{
  "d_model": 768,
  "n_experts": 32,
  "experts_per_token": 4,
  "d_shared_expert": 640,
  "routed_scale": 2.0,
  "balance_loss": 0.0102,
  "n_groups": 4,
  "init_std_router": 0.00642,
  "vocab_size": 47045,
  "norm_eps": 1e-06,
  "tie_embeddings": true,
  "grad_clip": 0.5,
  "steps": 10891,
  "dataset": "wikipedia_en"
}
Below are experts of layer 13 (counted from 0) of a mixture-of-experts language model. Rows are named router (the router's row for the expert), up (a neuron's input weights, with its number), down (a neuron's output weights, with its number) and show model dimensions 384-479. Each number is 50 + 12 x the weight over its row's rms, rounded and kept within 0 to 99.
After each expert's rows: "mostly gets" lists some tokens that are sent to it at least half of the time. This comes from a sample of Wikipedia text that the model never trained on.

# expert 1
router:61 52 45 56 40 49 50 57 45 23 38 68 62 76 24 55 61 62 60 35 41 64 56 48 50 44 53 52 65 37 39 77 53 37 46 51 35 52 53 46 50 60 54 56 68 38 77 40 47 59 61 65 75 53 77 53 54 66 20 70 53 62 69 49 44 52 44 30 62 51 66 40 41 55 39 45 64 35 55 42 43 57 39 48 68 63 34 54 51 38 54 55 52 68 54 55
up0:51 41 49 39 46 45 48 60 61 55 52 45 39 56 55 71 59 56 32 58 41 56 52 76 49 70 23 56 58 45 38 75 67 76 58 49 53 38 47 44 27 50 49 48 63 42 72 71 69 57 54 45 52 46 41 51 34 55 51 61 49 62 32 54 56 70 34 63 53 47 47 40 33 39 43 53 51 48 61 27 56 76 35 45 57 48 61 28 54 31 72 52 69 65 62 42
down0:37 25 43 40 54 78 59 55 24 65 45 34 57 43 49 59 39 37 66 78 54 47 34 39 44 40 43 51 44 38 19 56 54 49 50 54 44 56 48 13 45 57 45 43 52 60 39 38 30 61 43 50 61 37 42 71 50 37 45 52 43 58 37 61 40 28 57 42 67 71 45 38 59 48 46 64 33 57 40 49 50 43 57 42 35 58 51 20 40 49 50 63 52 56 40 56
mostly gets: " P", " T", " D", " K", " H", " C"

# expert 6
router:48 39 42 38 54 36 38 66 63 44 64 53 37 76 40 55 78 43 55 51 41 55 66 40 50 38 41 60 54 61 39 32 34 45 37 48 51 69 36 59 64 61 68 45 60 51 75 72 49 56 60 37 50 46 50 60 41 61 65 42 34 85 35 61 58 46 49 47 53 36 33 46 56 37 05 51 46 31 43 66 56 60 35 43 54 51 46 36 36 50 67 61 36 65 72 63
up0:47 36 61 33 51 49 51 58 44 46 57 60 53 80 45 55 66 53 55 38 34 52 46 49 56 31 68 48 72 47 52 32 45 47 39 44 32 43 40 57 66 37 44 51 47 67 46 39 34 50 71 34 42 59 38 39 35 62 60 48 58 64 70 64 32 72 48 45 57 72 46 59 43 33 51 42 61 48 55 36 53 46 50 55 61 57 54 60 45 68 41 57 57 60 41 58
down0:56 40 46 48 44 39 31 57 43 39 54 47 60 52 70 66 51 43 58 60 48 45 39 50 53 47 52 62 44 37 67 52 54 47 48 33 40 63 57 58 48 50 53 43 40 26 41 44 55 37 42 65 72 53 29 37 45 41 56 47 49 56 57 62 37 62 57 46 53 74 50 48 71 40 43 52 29 53 47 73 60 53 48 46 50 34 39 56 44 62 72 59 75 54 66 60
mostly gets: " It was", ", was", " was", " were", " He was", " and was"

# expert 31
router:58 36 40 56 65 44 56 51 68 39 23 35 20 71 43 31 56 52 43 46 38 74 48 62 36 32 56 70 71 38 42 29 49 51 30 51 33 40 46 48 54 49 61 40 74 58 49 45 38 63 65 39 73 47 44 49 38 61 28 54 56 50 50 46 45 45 44 32 61 48 47 53 48 64 58 63 37 35 58 47 52 68 55 49 35 59 49 48 45 63 47 67 53 56 67 74
up0:32 48 27 39 68 40 41 55 39 37 52 55 49 46 64 49 50 71 50 55 78 63 58 66 59 29 45 57 45 54 42 49 62 64 53 74 88 55 45 62 48 55 96 55 50 57 67 21 45 53 56 60 53 64 41 27 46 49 60 42 56 46 31 46 34 46 36 35 48 54 44 42 43 43 52 60 43 54 68 37 53 57 69 61 42 45 47 43 50 30 30 62 64 76 70 45
down0:22 58 49 39 36 66 65 55 40 35 47 44 51 42 53 42 45 54 60 68 60 57 75 57 47 29 34 40 71 34 53 46 43 64 44 42 59 46 46 68 36 49 66 57 41 58 43 50 42 44 72 46 72 60 41 62 57 37 76 43 67 43 56 36 48 45 57 55 60 52 25 31 71 41 44 38 47 32 43 41 50 42 58 44 43 51 35 36 34 59 56 48 48 51 75 69
mostly gets: " US ", "oph", " McC", "alg", " \"C", " of T"

# expert 14
router:48 44 45 32 36 44 40 49 45 54 24 71 65 58 41 43 68 60 33 50 42 44 39 52 57 48 59 72 64 47 37 45 60 65 23 42 53 45 26 37 61 71 52 47 54 49 52 53 60 61 59 18 80 43 66 50 40 69 75 42 43 70 34 67 47 71 63 56 36 38 67 46 69 64 38 45 51 51 50 59 50 52 45 40 34 53 43 27 43 60 57 58 36 52 43 60
up0:39 63 47 42 72 66 54 24 63 54 52 72 47 61 39 57 54 38 58 49 33 38 64 66 37 53 49 48 61 52 32 45 31 58 51 37 41 69 46 49 47 42 41 53 32 47 42 57 47 79 20 54 52 38 56 52 47 52 54 45 28 37 56 71 34 53 40 44 38 54 38 48 22 51 38 60 20 49 41 59 46 45 60 32 42 47 35 23 66 67 60 52 39 47 54 73
down0:66 51 59 58 67 42 56 57 26 67 64 46 39 42 50 56 50 49 38 51 71 24 41 69 59 48 61 51 39 76 45 61 46 47 50 54 54 44 74 33 38 43 56 21 35 58 41 35 55 58 62 47 26 66 51 43 71 57 41 68 30 60 31 29 42 57 49 26 53 32 61 65 48 36 44 60 32 55 25 61 51 43 38 52 67 46 70 62 55 66 53 08 45 46 55 48
mostly gets: " Railway", " district", " Museum", " High School", " County", " District"

# expert 10
router:65 44 57 34 70 24 44 52 46 39 35 48 18 46 26 36 59 55 66 63 57 55 33 58 58 46 41 58 66 44 46 20 61 57 48 59 56 49 37 53 66 60 57 36 75 52 41 37 58 57 45 32 58 72 67 65 28 59 76 54 23 39 54 55 52 48 40 36 39 45 40 37 67 33 51 47 65 42 46 50 48 60 43 46 63 59 30 30 55 57 65 51 50 58 45 58
up0:56 77 58 38 37 67 59 48 42 28 48 59 41 32 65 81 53 49 53 36 47 50 46 42 31 31 54 51 64 24 54 69 45 54 52 61 29 58 40 45 39 49 47 25 30 51 69 80 64 52 48 53 45 58 72 51 33 46 60 47 25 42 54 54 47 54 59 59 55 58 51 45 40 45 63 52 57 48 66 53 62 58 43 42 50 53 44 48 46 52 76 63 43 56 28 66
down0:57 47 53 41 41 36 48 36 38 22 57 41 50 42 63 73 30 41 55 54 59 50 56 27 43 60 42 57 30 28 61 71 62 26 49 59 47 49 27 68 50 61 58 44 34 55 37 30 47 52 70 44 68 55 43 52 38 46 59 29 56 41 73 77 58 65 52 61 45 60 72 69 37 56 42 43 77 78 48 66 47 67 68 57 44 61 85 49 40 67 53 36 70 52 53 48
mostly gets: "i", "ensis", "ai", "chi", "',", "oni"

# expert 22
router:55 49 47 37 66 61 73 39 43 40 47 57 61 74 52 40 65 59 51 45 33 52 33 48 40 48 32 66 57 41 58 52 66 62 39 59 44 62 43 63 44 56 60 46 69 56 47 52 60 46 46 50 37 45 50 43 61 49 61 51 56 62 45 42 40 55 45 36 21 39 53 48 79 48 19 53 56 56 47 51 52 58 60 44 61 60 37 54 58 59 56 55 29 40 66 73
up0:66 51 62 62 42 37 28 61 54 38 56 46 68 37 34 34 65 60 27 56 53 64 45 45 63 54 71 52 34 57 45 45 47 51 37 33 56 35 63 40 73 74 45 65 47 24 40 70 70 65 28 64 46 47 46 48 49 29 53 55 55 39 40 32 44 49 40 53 59 51 66 51 41 36 22 52 72 58 34 69 38 34 21 53 39 43 38 38 64 46 50 54 30 62 60 64
down0:36 52 38 45 41 29 60 59 48 34 58 55 43 40 41 50 59 53 51 60 55 43 56 49 64 54 42 38 46 41 49 57 56 56 38 53 55 70 40 56 48 41 50 40 49 41 62 31 54 73 47 58 65 47 18 48 26 42 26 46 60 45 50 48 26 68 74 49 49 61 55 40 48 48 52 55 35 47 45 70 57 23 24 72 70 72 49 70 61 42 35 79 39 58 41 56
mostly gets: " The", " the", " a", "The", " in the", ", the"

# expert 18
router:38 68 53 23 62 66 52 68 59 48 53 71 43 60 58 62 60 59 72 47 45 48 53 40 59 43 48 45 57 50 54 66 43 60 37 57 25 49 45 43 66 51 37 43 39 58 46 65 39 56 51 17 84 41 65 47 54 76 47 37 41 63 51 51 55 34 31 48 41 51 45 34 70 29 53 60 42 47 63 52 59 52 72 52 60 35 51 36 57 80 54 45 53 41 59 55
up0:51 48 67 52 42 66 56 46 46 60 50 58 65 84 54 60 46 25 61 64 59 46 61 62 48 37 61 56 51 57 41 49 48 53 57 26 43 55 60 45 70 32 46 24 36 55 69 63 47 50 54 29 41 68 53 57 42 46 33 35 49 52 61 58 62 33 64 50 62 31 53 42 77 27 55 28 61 59 50 40 59 57 54 65 48 64 38 59 65 52 50 53 39 66 59 58
down0:41 58 52 64 40 68 60 39 57 60 36 34 56 54 55 64 47 66 56 47 17 49 62 24 67 63 46 67 50 23 17 72 54 64 75 46 54 57 46 39 48 53 42 33 43 51 75 46 49 34 43 54 42 56 65 42 34 42 62 67 44 61 69 49 35 58 44 60 41 36 63 55 64 46 42 39 61 45 46 22 46 55 58 43 49 60 69 36 49 54 60 55 51 30 58 56
mostly gets: " political", " American", " British", " Chinese", " French", " German"

# expert 5
router:36 36 54 50 60 50 31 51 54 40 49 53 81 79 51 57 64 61 46 17 45 47 21 59 40 48 51 58 66 56 35 62 34 53 32 42 47 57 38 40 84 50 57 29 70 77 71 72 55 70 43 45 60 26 57 66 50 49 75 51 33 47 62 77 53 62 55 39 53 44 50 52 45 47 32 66 61 54 48 62 66 42 46 45 46 57 45 51 55 53 42 70 55 47 57 66
up0:29 45 33 61 53 43 74 70 29 59 45 37 52 48 37 54 50 46 50 37 55 32 38 55 59 69 61 79 41 51 46 52 59 39 69 42 45 38 44 71 59 73 27 42 50 52 65 63 42 54 52 46 66 34 44 70 46 40 65 41 54 39 42 71 42 65 75 42 47 70 38 53 46 58 44 43 52 36 52 59 52 49 53 49 82 35 58 42 53 47 55 65 53 62 54 69
down0:46 58 36 66 45 45 19 48 69 52 54 53 51 45 48 30 54 41 41 58 44 41 45 65 62 49 55 39 39 20 42 46 61 52 50 67 63 53 45 32 53 71 64 51 49 55 67 50 48 35 50 46 61 44 62 36 60 57 51 32 72 74 52 59 49 47 61 43 46 49 44 63 51 59 43 44 73 62 63 75 37 48 49 50 71 52 43 48 44 53 47 52 40 51 50 59
mostly gets: "==", "\n\n", " ==", " ===", "===", "% |"

# expert 16
router:54 44 44 54 71 34 37 44 36 54 46 49 51 76 45 60 54 46 53 55 39 59 45 56 77 42 55 63 57 60 46 60 54 31 27 49 47 49 35 42 42 67 68 46 51 67 48 76 67 52 63 49 44 59 59 47 42 64 41 62 41 65 54 69 48 71 61 27 31 49 50 54 60 76 34 49 49 38 49 40 46 71 52 36 59 61 39 52 45 49 69 57 53 58 47 47
up0:44 48 62 47 49 32 55 50 47 71 50 60 44 48 46 54 61 36 53 59 60 46 63 51 36 34 40 44 49 39 18 47 45 65 32 54 52 53 36 64 28 43 51 71 41 31 57 46 58 40 50 81 54 54 56 52 50 53 35 44 43 75 51 44 47 48 36 40 50 49 72 52 65 46 69 48 35 38 45 39 56 61 65 48 37 57 52 42 66 48 51 59 57 36 53 54
down0:48 68 36 34 41 43 57 28 68 29 35 39 24 45 47 68 73 46 61 34 55 52 55 24 66 26 55 65 54 28 48 59 43 54 57 29 51 41 57 39 34 36 32 67 45 36 46 38 47 52 22 25 53 49 38 36 32 66 43 60 46 52 39 59 56 64 58 48 59 61 39 39 53 50 54 70 39 56 64 72 68 59 32 44 51 72 44 36 51 59 42 46 44 52 31 46
mostly gets: " | — | —", ", I", " | United States", " JP", "; Q", " | ?"

# expert 13
router:44 52 50 47 74 36 52 59 41 51 27 52 37 55 37 39 47 74 59 30 39 54 64 46 45 27 67 67 61 70 18 42 69 54 36 45 61 64 46 51 41 60 48 32 56 75 46 51 54 63 52 30 78 56 55 74 55 54 75 52 62 55 45 67 48 72 54 59 32 32 52 47 79 56 36 66 48 37 38 56 44 62 41 42 29 49 41 40 56 67 66 63 50 55 63 59
up0:52 51 63 74 41 38 50 59 35 46 47 37 44 46 37 40 34 50 42 51 54 62 42 45 59 59 40 75 39 68 43 36 39 38 44 54 58 62 21 50 39 33 37 41 56 36 47 48 54 67 58 30 63 60 66 46 71 57 35 59 53 65 43 80 43 22 74 53 42 78 61 44 56 45 58 59 34 56 46 43 48 63 53 37 56 37 54 59 59 54 50 65 25 41 50 57
down0:61 54 52 48 48 41 42 40 43 75 69 63 67 65 60 63 35 41 40 46 44 66 39 62 51 62 53 57 35 54 56 41 58 53 57 39 41 52 40 57 45 55 57 50 33 48 61 45 50 49 41 58 39 42 37 41 35 71 46 31 61 60 46 30 37 54 59 36 66 44 49 75 40 57 30 50 43 42 49 50 35 47 72 52 47 42 46 45 38 24 35 37 46 35 49 52
mostly gets: " He also", ", where he", ", he", " Park", " Jefferson", " Library"

# expert 9
router:47 41 80 41 70 42 37 50 49 31 32 24 38 56 35 67 44 67 52 62 50 59 57 56 41 36 49 56 77 39 56 43 30 56 25 61 41 35 58 50 57 58 71 62 35 59 48 57 58 57 31 31 52 46 62 33 55 52 68 12 49 54 49 78 44 74 46 11 51 56 61 46 62 52 54 59 42 60 43 38 55 42 56 55 72 65 21 45 54 61 52 64 35 43 71 42
up0:32 49 40 62 42 49 64 48 61 37 47 40 66 67 69 51 37 63 39 51 66 49 71 59 53 65 46 45 54 42 67 45 71 45 43 42 41 54 39 60 52 35 43 34 44 51 68 38 36 46 41 68 41 45 48 42 54 58 65 23 61 49 84 59 51 42 62 75 57 64 42 36 48 41 40 47 39 45 44 48 39 44 43 47 54 33 52 50 45 49 56 54 39 31 38 42
down0:49 35 44 65 48 56 33 44 56 62 51 41 40 55 63 46 55 44 44 34 54 46 53 59 59 55 49 55 39 43 53 37 43 45 49 61 53 40 64 44 55 52 45 47 34 41 60 43 54 55 44 51 55 51 47 49 74 58 62 50 36 68 42 48 31 48 23 48 55 59 48 46 51 46 59 39 44 57 53 73 63 36 48 53 52 55 65 35 52 48 78 34 67 43 55 56
mostly gets: " \"", " O", " U", " Ar", " '", "\\"

# expert 24
router:47 72 53 42 59 77 44 43 58 54 25 34 57 63 66 45 61 55 42 48 40 52 48 40 40 29 24 55 52 38 07 52 42 36 45 51 34 34 45 49 49 49 68 32 36 77 69 69 39 58 48 21 61 67 40 61 59 31 32 44 54 58 53 67 66 31 24 37 44 43 63 56 64 39 39 54 52 45 26 60 67 48 59 31 44 67 49 60 48 60 22 65 51 74 64 40
up0:52 44 43 40 45 62 50 68 53 58 35 49 61 60 44 42 41 44 34 45 68 44 51 40 26 33 50 44 53 26 49 36 45 66 44 53 36 35 39 58 64 66 63 62 54 52 36 56 43 56 62 61 45 61 54 60 33 65 32 60 53 64 65 49 61 31 45 57 42 57 54 47 50 40 45 71 49 28 62 39 69 42 51 46 57 53 51 55 54 53 37 48 43 46 43 56
down0:49 45 58 46 40 44 51 51 54 45 52 63 43 53 61 57 53 56 41 44 55 55 36 63 38 53 40 56 64 51 50 47 49 52 65 38 58 67 48 48 57 63 56 46 24 61 46 49 39 46 57 48 48 30 49 50 28 59 50 44 64 53 55 36 40 62 43 44 49 47 43 54 43 63 44 56 56 56 44 33 45 62 41 43 50 42 61 35 38 29 49 55 56 40 36 13
mostly gets: " re", " Port", " km^{", " Un", " dis", " trans"

# expert 20
router:52 38 50 46 42 63 34 56 43 29 50 47 29 47 48 68 79 24 47 51 32 55 69 45 62 44 25 50 70 48 51 32 52 68 45 43 42 55 31 48 50 50 64 51 54 62 48 45 52 62 41 34 60 39 49 73 29 51 56 51 30 63 63 49 46 46 49 48 53 42 53 54 60 50 41 55 62 47 63 50 44 62 56 52 64 45 45 44 31 53 36 56 40 62 70 69
up0:29 50 34 48 37 79 53 48 56 69 61 63 49 44 37 61 44 47 39 63 56 30 44 67 59 56 48 27 38 69 55 42 65 48 71 77 47 57 43 68 29 27 78 58 44 60 46 53 64 43 72 46 37 48 50 52 41 63 17 45 31 27 39 40 46 54 22 43 50 53 41 48 45 69 63 65 48 54 38 49 30 54 40 40 44 41 42 57 33 42 47 50 51 78 37 49
down0:45 63 67 44 52 37 31 45 59 54 42 46 58 40 57 43 66 31 64 69 36 46 51 46 51 54 51 63 38 55 87 52 58 55 58 70 49 55 45 47 29 69 57 57 63 43 49 66 56 43 38 43 61 54 41 49 43 46 60 30 64 62 45 45 37 39 63 49 37 49 45 82 61 53 71 49 50 54 28 37 42 59 55 64 32 56 58 52 39 67 43 53 56 45 57 61
mostly gets: " In", " for", " on", " in", " during the", "In"

# expert 17
router:43 45 53 34 73 54 41 46 67 34 30 51 45 44 40 46 58 52 42 35 46 37 55 53 34 63 40 49 53 59 59 71 64 54 36 48 60 52 47 43 69 62 67 45 59 49 85 38 59 67 44 18 75 42 51 42 46 70 69 48 50 45 34 50 58 67 40 39 47 45 41 47 65 57 24 68 52 55 42 41 48 57 48 38 51 67 51 44 51 73 59 61 52 28 64 61
up0:41 68 69 60 31 71 47 46 75 42 42 62 53 43 57 44 62 50 43 48 42 29 61 58 42 30 49 45 50 26 13 41 49 46 63 45 50 56 49 64 60 44 48 58 39 60 39 57 57 80 72 30 36 46 40 48 49 56 37 59 53 66 25 48 34 42 42 42 63 65 41 33 67 61 48 49 62 49 47 42 54 74 46 56 35 56 39 62 56 78 28 37 46 35 39 52
down0:48 42 59 64 56 34 62 49 53 46 57 44 43 54 79 61 63 38 54 47 43 55 46 47 40 62 65 35 56 51 45 38 55 28 57 54 45 22 54 54 41 47 63 63 41 60 58 61 48 70 49 45 49 57 54 42 54 64 54 48 26 77 44 60 35 64 56 74 35 54 66 42 53 56 55 36 60 66 59 58 48 45 45 58 41 37 50 46 55 57 43 52 35 41 45 40
mostly gets: ", The", "=", " Great", "- Preceded by:", " of The", " | @"

# expert 26
router:43 39 54 43 71 66 51 43 49 62 53 68 32 60 65 49 41 61 64 39 34 66 44 60 41 57 39 74 72 65 50 35 69 51 36 48 48 34 52 40 63 41 44 26 52 55 45 66 85 34 34 40 48 40 56 51 29 57 47 76 43 61 63 58 51 57 49 66 65 51 43 38 48 51 40 63 30 58 51 46 63 61 51 43 60 56 34 45 41 48 43 53 50 45 55 71
up0:27 29 79 62 59 43 65 70 66 40 57 49 85 57 50 43 60 44 40 40 33 43 50 42 27 56 64 52 44 39 49 53 52 62 61 32 33 51 62 48 42 59 86 41 37 47 41 66 40 65 47 65 33 53 44 56 56 52 48 58 42 47 36 76 48 74 49 45 67 51 64 44 54 48 40 44 30 65 42 49 60 44 57 56 37 58 44 31 52 37 29 64 41 51 60 66
down0:38 55 51 69 69 54 62 31 47 34 55 49 36 47 57 59 39 56 47 60 67 30 45 46 65 38 39 75 68 42 60 55 34 56 34 69 53 59 22 74 28 39 52 49 43 22 36 49 63 52 30 69 58 27 51 62 32 69 52 58 33 44 60 52 51 53 72 63 32 43 60 52 54 59 80 55 41 32 57 49 63 53 47 48 42 36 63 52 58 58 52 40 51 20 48 46
mostly gets: " Ward", " Port", " Mor", " Johnson", " Supreme Court", " Brown"

# expert 2
router:53 37 38 39 57 48 49 43 56 46 62 44 33 42 54 74 40 35 51 46 54 66 46 77 40 45 70 45 58 68 43 35 69 53 31 59 41 48 42 46 48 59 57 42 60 55 52 62 57 64 31 54 53 56 66 54 43 34 53 59 37 62 60 75 33 50 71 53 50 46 78 59 54 49 48 72 61 54 40 54 49 42 82 51 47 48 44 59 48 53 42 36 48 54 57 60
up0:55 50 41 50 52 67 29 43 54 65 26 63 68 60 62 51 36 50 35 45 37 56 48 69 41 63 31 51 51 62 57 49 56 52 38 71 51 58 53 36 46 49 36 63 65 34 39 54 36 51 43 43 51 42 47 56 53 22 53 62 66 45 67 68 25 52 57 37 56 41 60 65 44 49 35 26 47 36 26 48 60 45 63 60 62 44 68 48 77 49 42 37 46 41 61 50
down0:43 52 53 57 52 66 55 48 38 44 60 64 45 66 36 60 44 43 34 34 40 76 37 42 53 33 56 62 61 46 45 39 50 66 43 35 35 58 46 27 46 44 49 29 51 52 55 47 45 48 59 39 65 40 52 60 62 43 38 66 51 58 24 43 47 45 77 34 41 54 66 71 34 47 65 29 65 63 63 50 42 46 69 53 50 42 48 40 29 33 64 77 64 57 46 44
mostly gets: " S", " | S", ", S", "- S", " s", " This"

# expert 30
router:40 65 52 66 64 46 46 56 61 51 42 36 61 64 34 37 47 56 57 55 34 75 46 58 52 43 51 26 60 36 55 41 51 46 46 58 36 53 40 62 56 48 45 54 58 60 52 54 53 52 55 45 58 33 50 56 32 56 42 63 55 50 41 63 60 41 39 38 51 28 58 53 43 48 46 62 50 25 41 27 60 61 56 48 55 60 48 50 43 57 48 50 39 50 56 58
up0:63 71 50 51 56 38 49 48 52 42 58 49 62 61 47 56 45 39 62 61 36 35 54 63 61 45 54 53 66 42 58 50 43 48 56 49 52 64 52 71 39 49 68 58 46 52 37 51 53 53 18 51 58 60 40 24 55 66 42 74 43 50 40 54 31 29 49 03 43 63 42 47 57 31 38 39 68 59 60 35 46 50 41 52 43 62 46 42 63 26 47 51 58 56 46 61
down0:59 55 56 33 57 43 58 48 76 54 62 52 52 49 56 51 57 62 49 62 68 58 38 55 42 46 54 50 40 55 77 40 38 62 61 49 50 78 39 26 30 42 56 44 49 30 69 29 62 50 44 29 31 40 45 59 38 42 53 49 40 49 33 49 75 50 37 52 67 35 49 26 55 53 45 57 62 44 42 42 59 52 49 45 40 60 30 48 49 33 41 45 49 50 48 46
mostly gets: "ob", " sp", "amb", "asc", " Mar", "ag"

# expert 21
router:44 42 51 36 67 60 36 39 45 33 51 62 21 69 17 62 59 66 78 55 60 58 53 39 33 57 40 62 49 54 37 39 56 51 43 38 45 42 44 42 53 39 46 37 59 57 46 37 45 43 44 47 51 26 72 52 57 37 56 49 39 77 45 55 33 33 57 58 59 52 39 43 61 60 32 60 51 58 50 40 53 47 47 33 36 57 42 57 59 49 58 57 38 45 57 55
up0:53 56 36 48 74 46 34 43 55 40 48 36 60 61 40 66 53 56 37 48 48 39 61 43 36 68 53 54 46 48 45 46 44 41 70 57 54 54 66 33 44 26 43 40 67 30 31 53 48 55 60 54 38 43 40 65 77 66 43 62 38 62 72 65 68 59 48 38 51 47 76 48 83 49 51 63 63 67 50 65 55 51 42 39 37 60 57 67 52 33 56 64 40 35 60 49
down0:38 50 51 37 57 49 57 44 60 70 43 41 44 54 60 46 38 77 44 45 53 59 51 25 63 37 61 53 28 52 55 59 46 52 57 61 46 38 67 43 70 55 35 51 36 67 45 28 42 60 50 51 65 53 66 59 55 40 41 43 87 38 70 52 29 27 58 44 56 36 36 56 43 52 34 59 54 50 63 35 60 49 31 63 59 39 53 49 46 43 51 29 60 41 17 56
mostly gets: " music", " musical", "\" |", " guitar", " He was a", " lyric"

# expert 3
router:32 42 56 42 53 41 43 53 53 51 45 61 23 64 47 59 56 33 50 44 39 47 56 44 50 59 52 66 59 33 46 39 41 72 33 49 41 46 45 46 64 60 63 24 62 64 49 38 60 64 47 21 67 39 70 36 36 60 54 56 48 47 49 65 47 45 32 40 46 34 44 49 77 58 56 40 51 41 48 43 68 64 57 46 45 72 37 18 46 47 56 51 41 47 57 40
up0:21 44 49 64 61 49 59 51 55 45 58 51 50 61 18 65 56 47 52 33 44 34 37 57 51 42 43 63 68 47 52 47 46 57 31 45 57 34 36 36 47 58 74 51 54 59 55 43 47 55 60 42 42 54 46 64 76 15 49 51 39 50 33 55 29 66 67 60 47 43 46 44 31 43 41 57 62 48 54 58 57 52 67 53 44 71 67 51 49 44 32 49 49 74 56 51
down0:56 60 52 44 52 36 67 58 36 65 60 53 71 46 44 18 38 58 47 46 56 27 59 56 34 38 57 57 49 65 63 50 38 59 42 39 52 47 43 63 65 36 34 48 52 47 41 20 47 56 37 49 46 56 43 59 64 55 44 42 33 48 49 36 26 42 33 59 54 45 39 59 35 36 47 52 56 45 57 57 47 57 44 50 50 38 52 36 48 43 56 41 52 48 56 50
mostly gets: " These", " that the", " This", " these", " different", ", this"

# expert 28
router:38 31 29 27 58 58 44 61 53 39 44 32 48 59 38 65 44 46 48 54 42 62 64 49 52 31 38 41 57 53 40 40 43 48 44 43 24 50 28 67 54 63 28 31 55 52 40 64 62 76 68 46 72 58 53 45 33 58 61 51 47 61 43 45 48 68 65 44 44 53 48 43 58 76 32 73 69 47 75 51 48 48 52 54 56 42 49 47 53 67 63 77 37 56 45 65
up0:51 38 38 55 49 36 54 69 23 43 54 47 55 46 56 47 40 52 40 50 46 64 66 49 64 30 49 48 39 35 24 54 70 40 50 44 28 61 58 56 46 52 57 47 49 72 40 51 32 55 56 61 61 45 54 45 35 42 58 71 56 34 65 67 48 51 36 67 37 42 53 58 69 52 60 72 32 34 28 55 52 50 52 42 38 17 53 56 60 55 36 56 43 69 34 52
down0:44 70 48 25 48 82 35 51 46 35 52 46 38 48 58 54 40 56 40 63 49 46 73 62 55 47 57 32 47 62 43 52 45 64 55 72 39 29 62 44 48 67 38 42 36 56 44 55 49 61 52 56 42 65 39 32 48 41 50 55 34 63 44 37 47 55 47 49 52 76 43 50 38 73 63 47 67 60 72 40 41 42 79 66 42 40 56 69 61 48 61 58 55 41 44 54
mostly gets: " (born ", "(", " (music", "- Born: ", "ing (", " (U"

# expert 11
router:56 61 43 47 43 67 49 52 54 47 50 57 60 69 68 44 41 62 54 55 50 69 55 50 36 60 70 39 42 49 55 22 32 36 40 47 29 36 53 43 72 33 48 54 51 54 55 61 58 61 52 48 25 33 48 56 55 47 56 37 50 49 46 74 73 20 39 52 55 44 52 44 46 52 57 75 38 36 61 42 50 76 44 36 33 40 45 49 64 71 22 49 58 52 51 48
up0:52 60 62 47 48 65 56 25 71 71 52 38 46 28 52 28 52 53 44 62 45 54 55 38 46 39 38 57 62 30 46 41 67 32 38 58 47 60 58 41 53 47 55 45 66 79 60 67 32 49 51 50 62 64 53 48 49 59 55 67 43 34 28 43 40 43 37 47 45 33 61 60 43 37 36 48 62 50 50 50 47 38 55 37 60 47 55 44 49 51 51 42 46 53 34 42
down0:42 59 32 48 51 48 53 75 54 30 72 53 53 34 60 38 34 37 36 44 67 70 43 42 46 63 16 53 27 47 69 36 41 52 55 44 52 50 63 66 36 51 55 46 54 38 61 49 41 46 40 41 71 51 59 38 40 73 62 43 46 40 69 52 48 57 50 30 65 44 66 36 58 36 57 28 50 59 68 42 65 42 52 55 37 32 67 49 68 83 60 53 51 51 42 43
mostly gets: " | Al", " Al", " Ma", " Se", " Le", " Kar"

# expert 12
router:49 45 71 55 37 32 42 62 69 48 64 40 57 57 66 52 40 63 36 47 47 52 45 61 50 27 25 51 67 55 42 45 52 68 50 53 37 37 60 48 43 37 57 59 53 55 78 51 60 64 50 32 41 40 47 52 60 50 48 64 32 37 36 52 50 28 28 28 74 53 49 47 52 51 41 63 45 23 47 54 47 65 36 51 48 58 23 40 49 67 45 63 52 56 43 73
up0:36 35 69 37 52 78 51 59 73 59 45 25 49 31 52 42 60 58 54 39 39 54 38 73 55 44 40 46 50 49 38 53 51 62 63 63 61 50 29 32 33 49 42 58 63 56 57 47 53 41 47 48 28 77 46 39 63 39 37 44 35 67 54 41 40 45 41 51 71 66 44 34 49 45 26 77 45 22 34 43 68 53 59 36 48 60 53 47 56 60 56 42 51 43 59 68
down0:68 40 55 56 60 59 33 51 47 41 40 31 58 57 57 35 54 59 48 44 66 49 30 45 52 63 64 50 51 56 44 34 34 36 66 59 67 48 48 46 56 47 48 60 34 50 43 58 37 16 50 55 50 50 57 60 57 39 65 56 47 40 30 57 19 52 64 60 56 43 51 35 43 70 40 76 31 46 37 17 57 51 47 45 59 23 62 58 29 37 58 44 48 30 41 39
mostly gets: " de", " Al", " La", " El", " al", " | Al"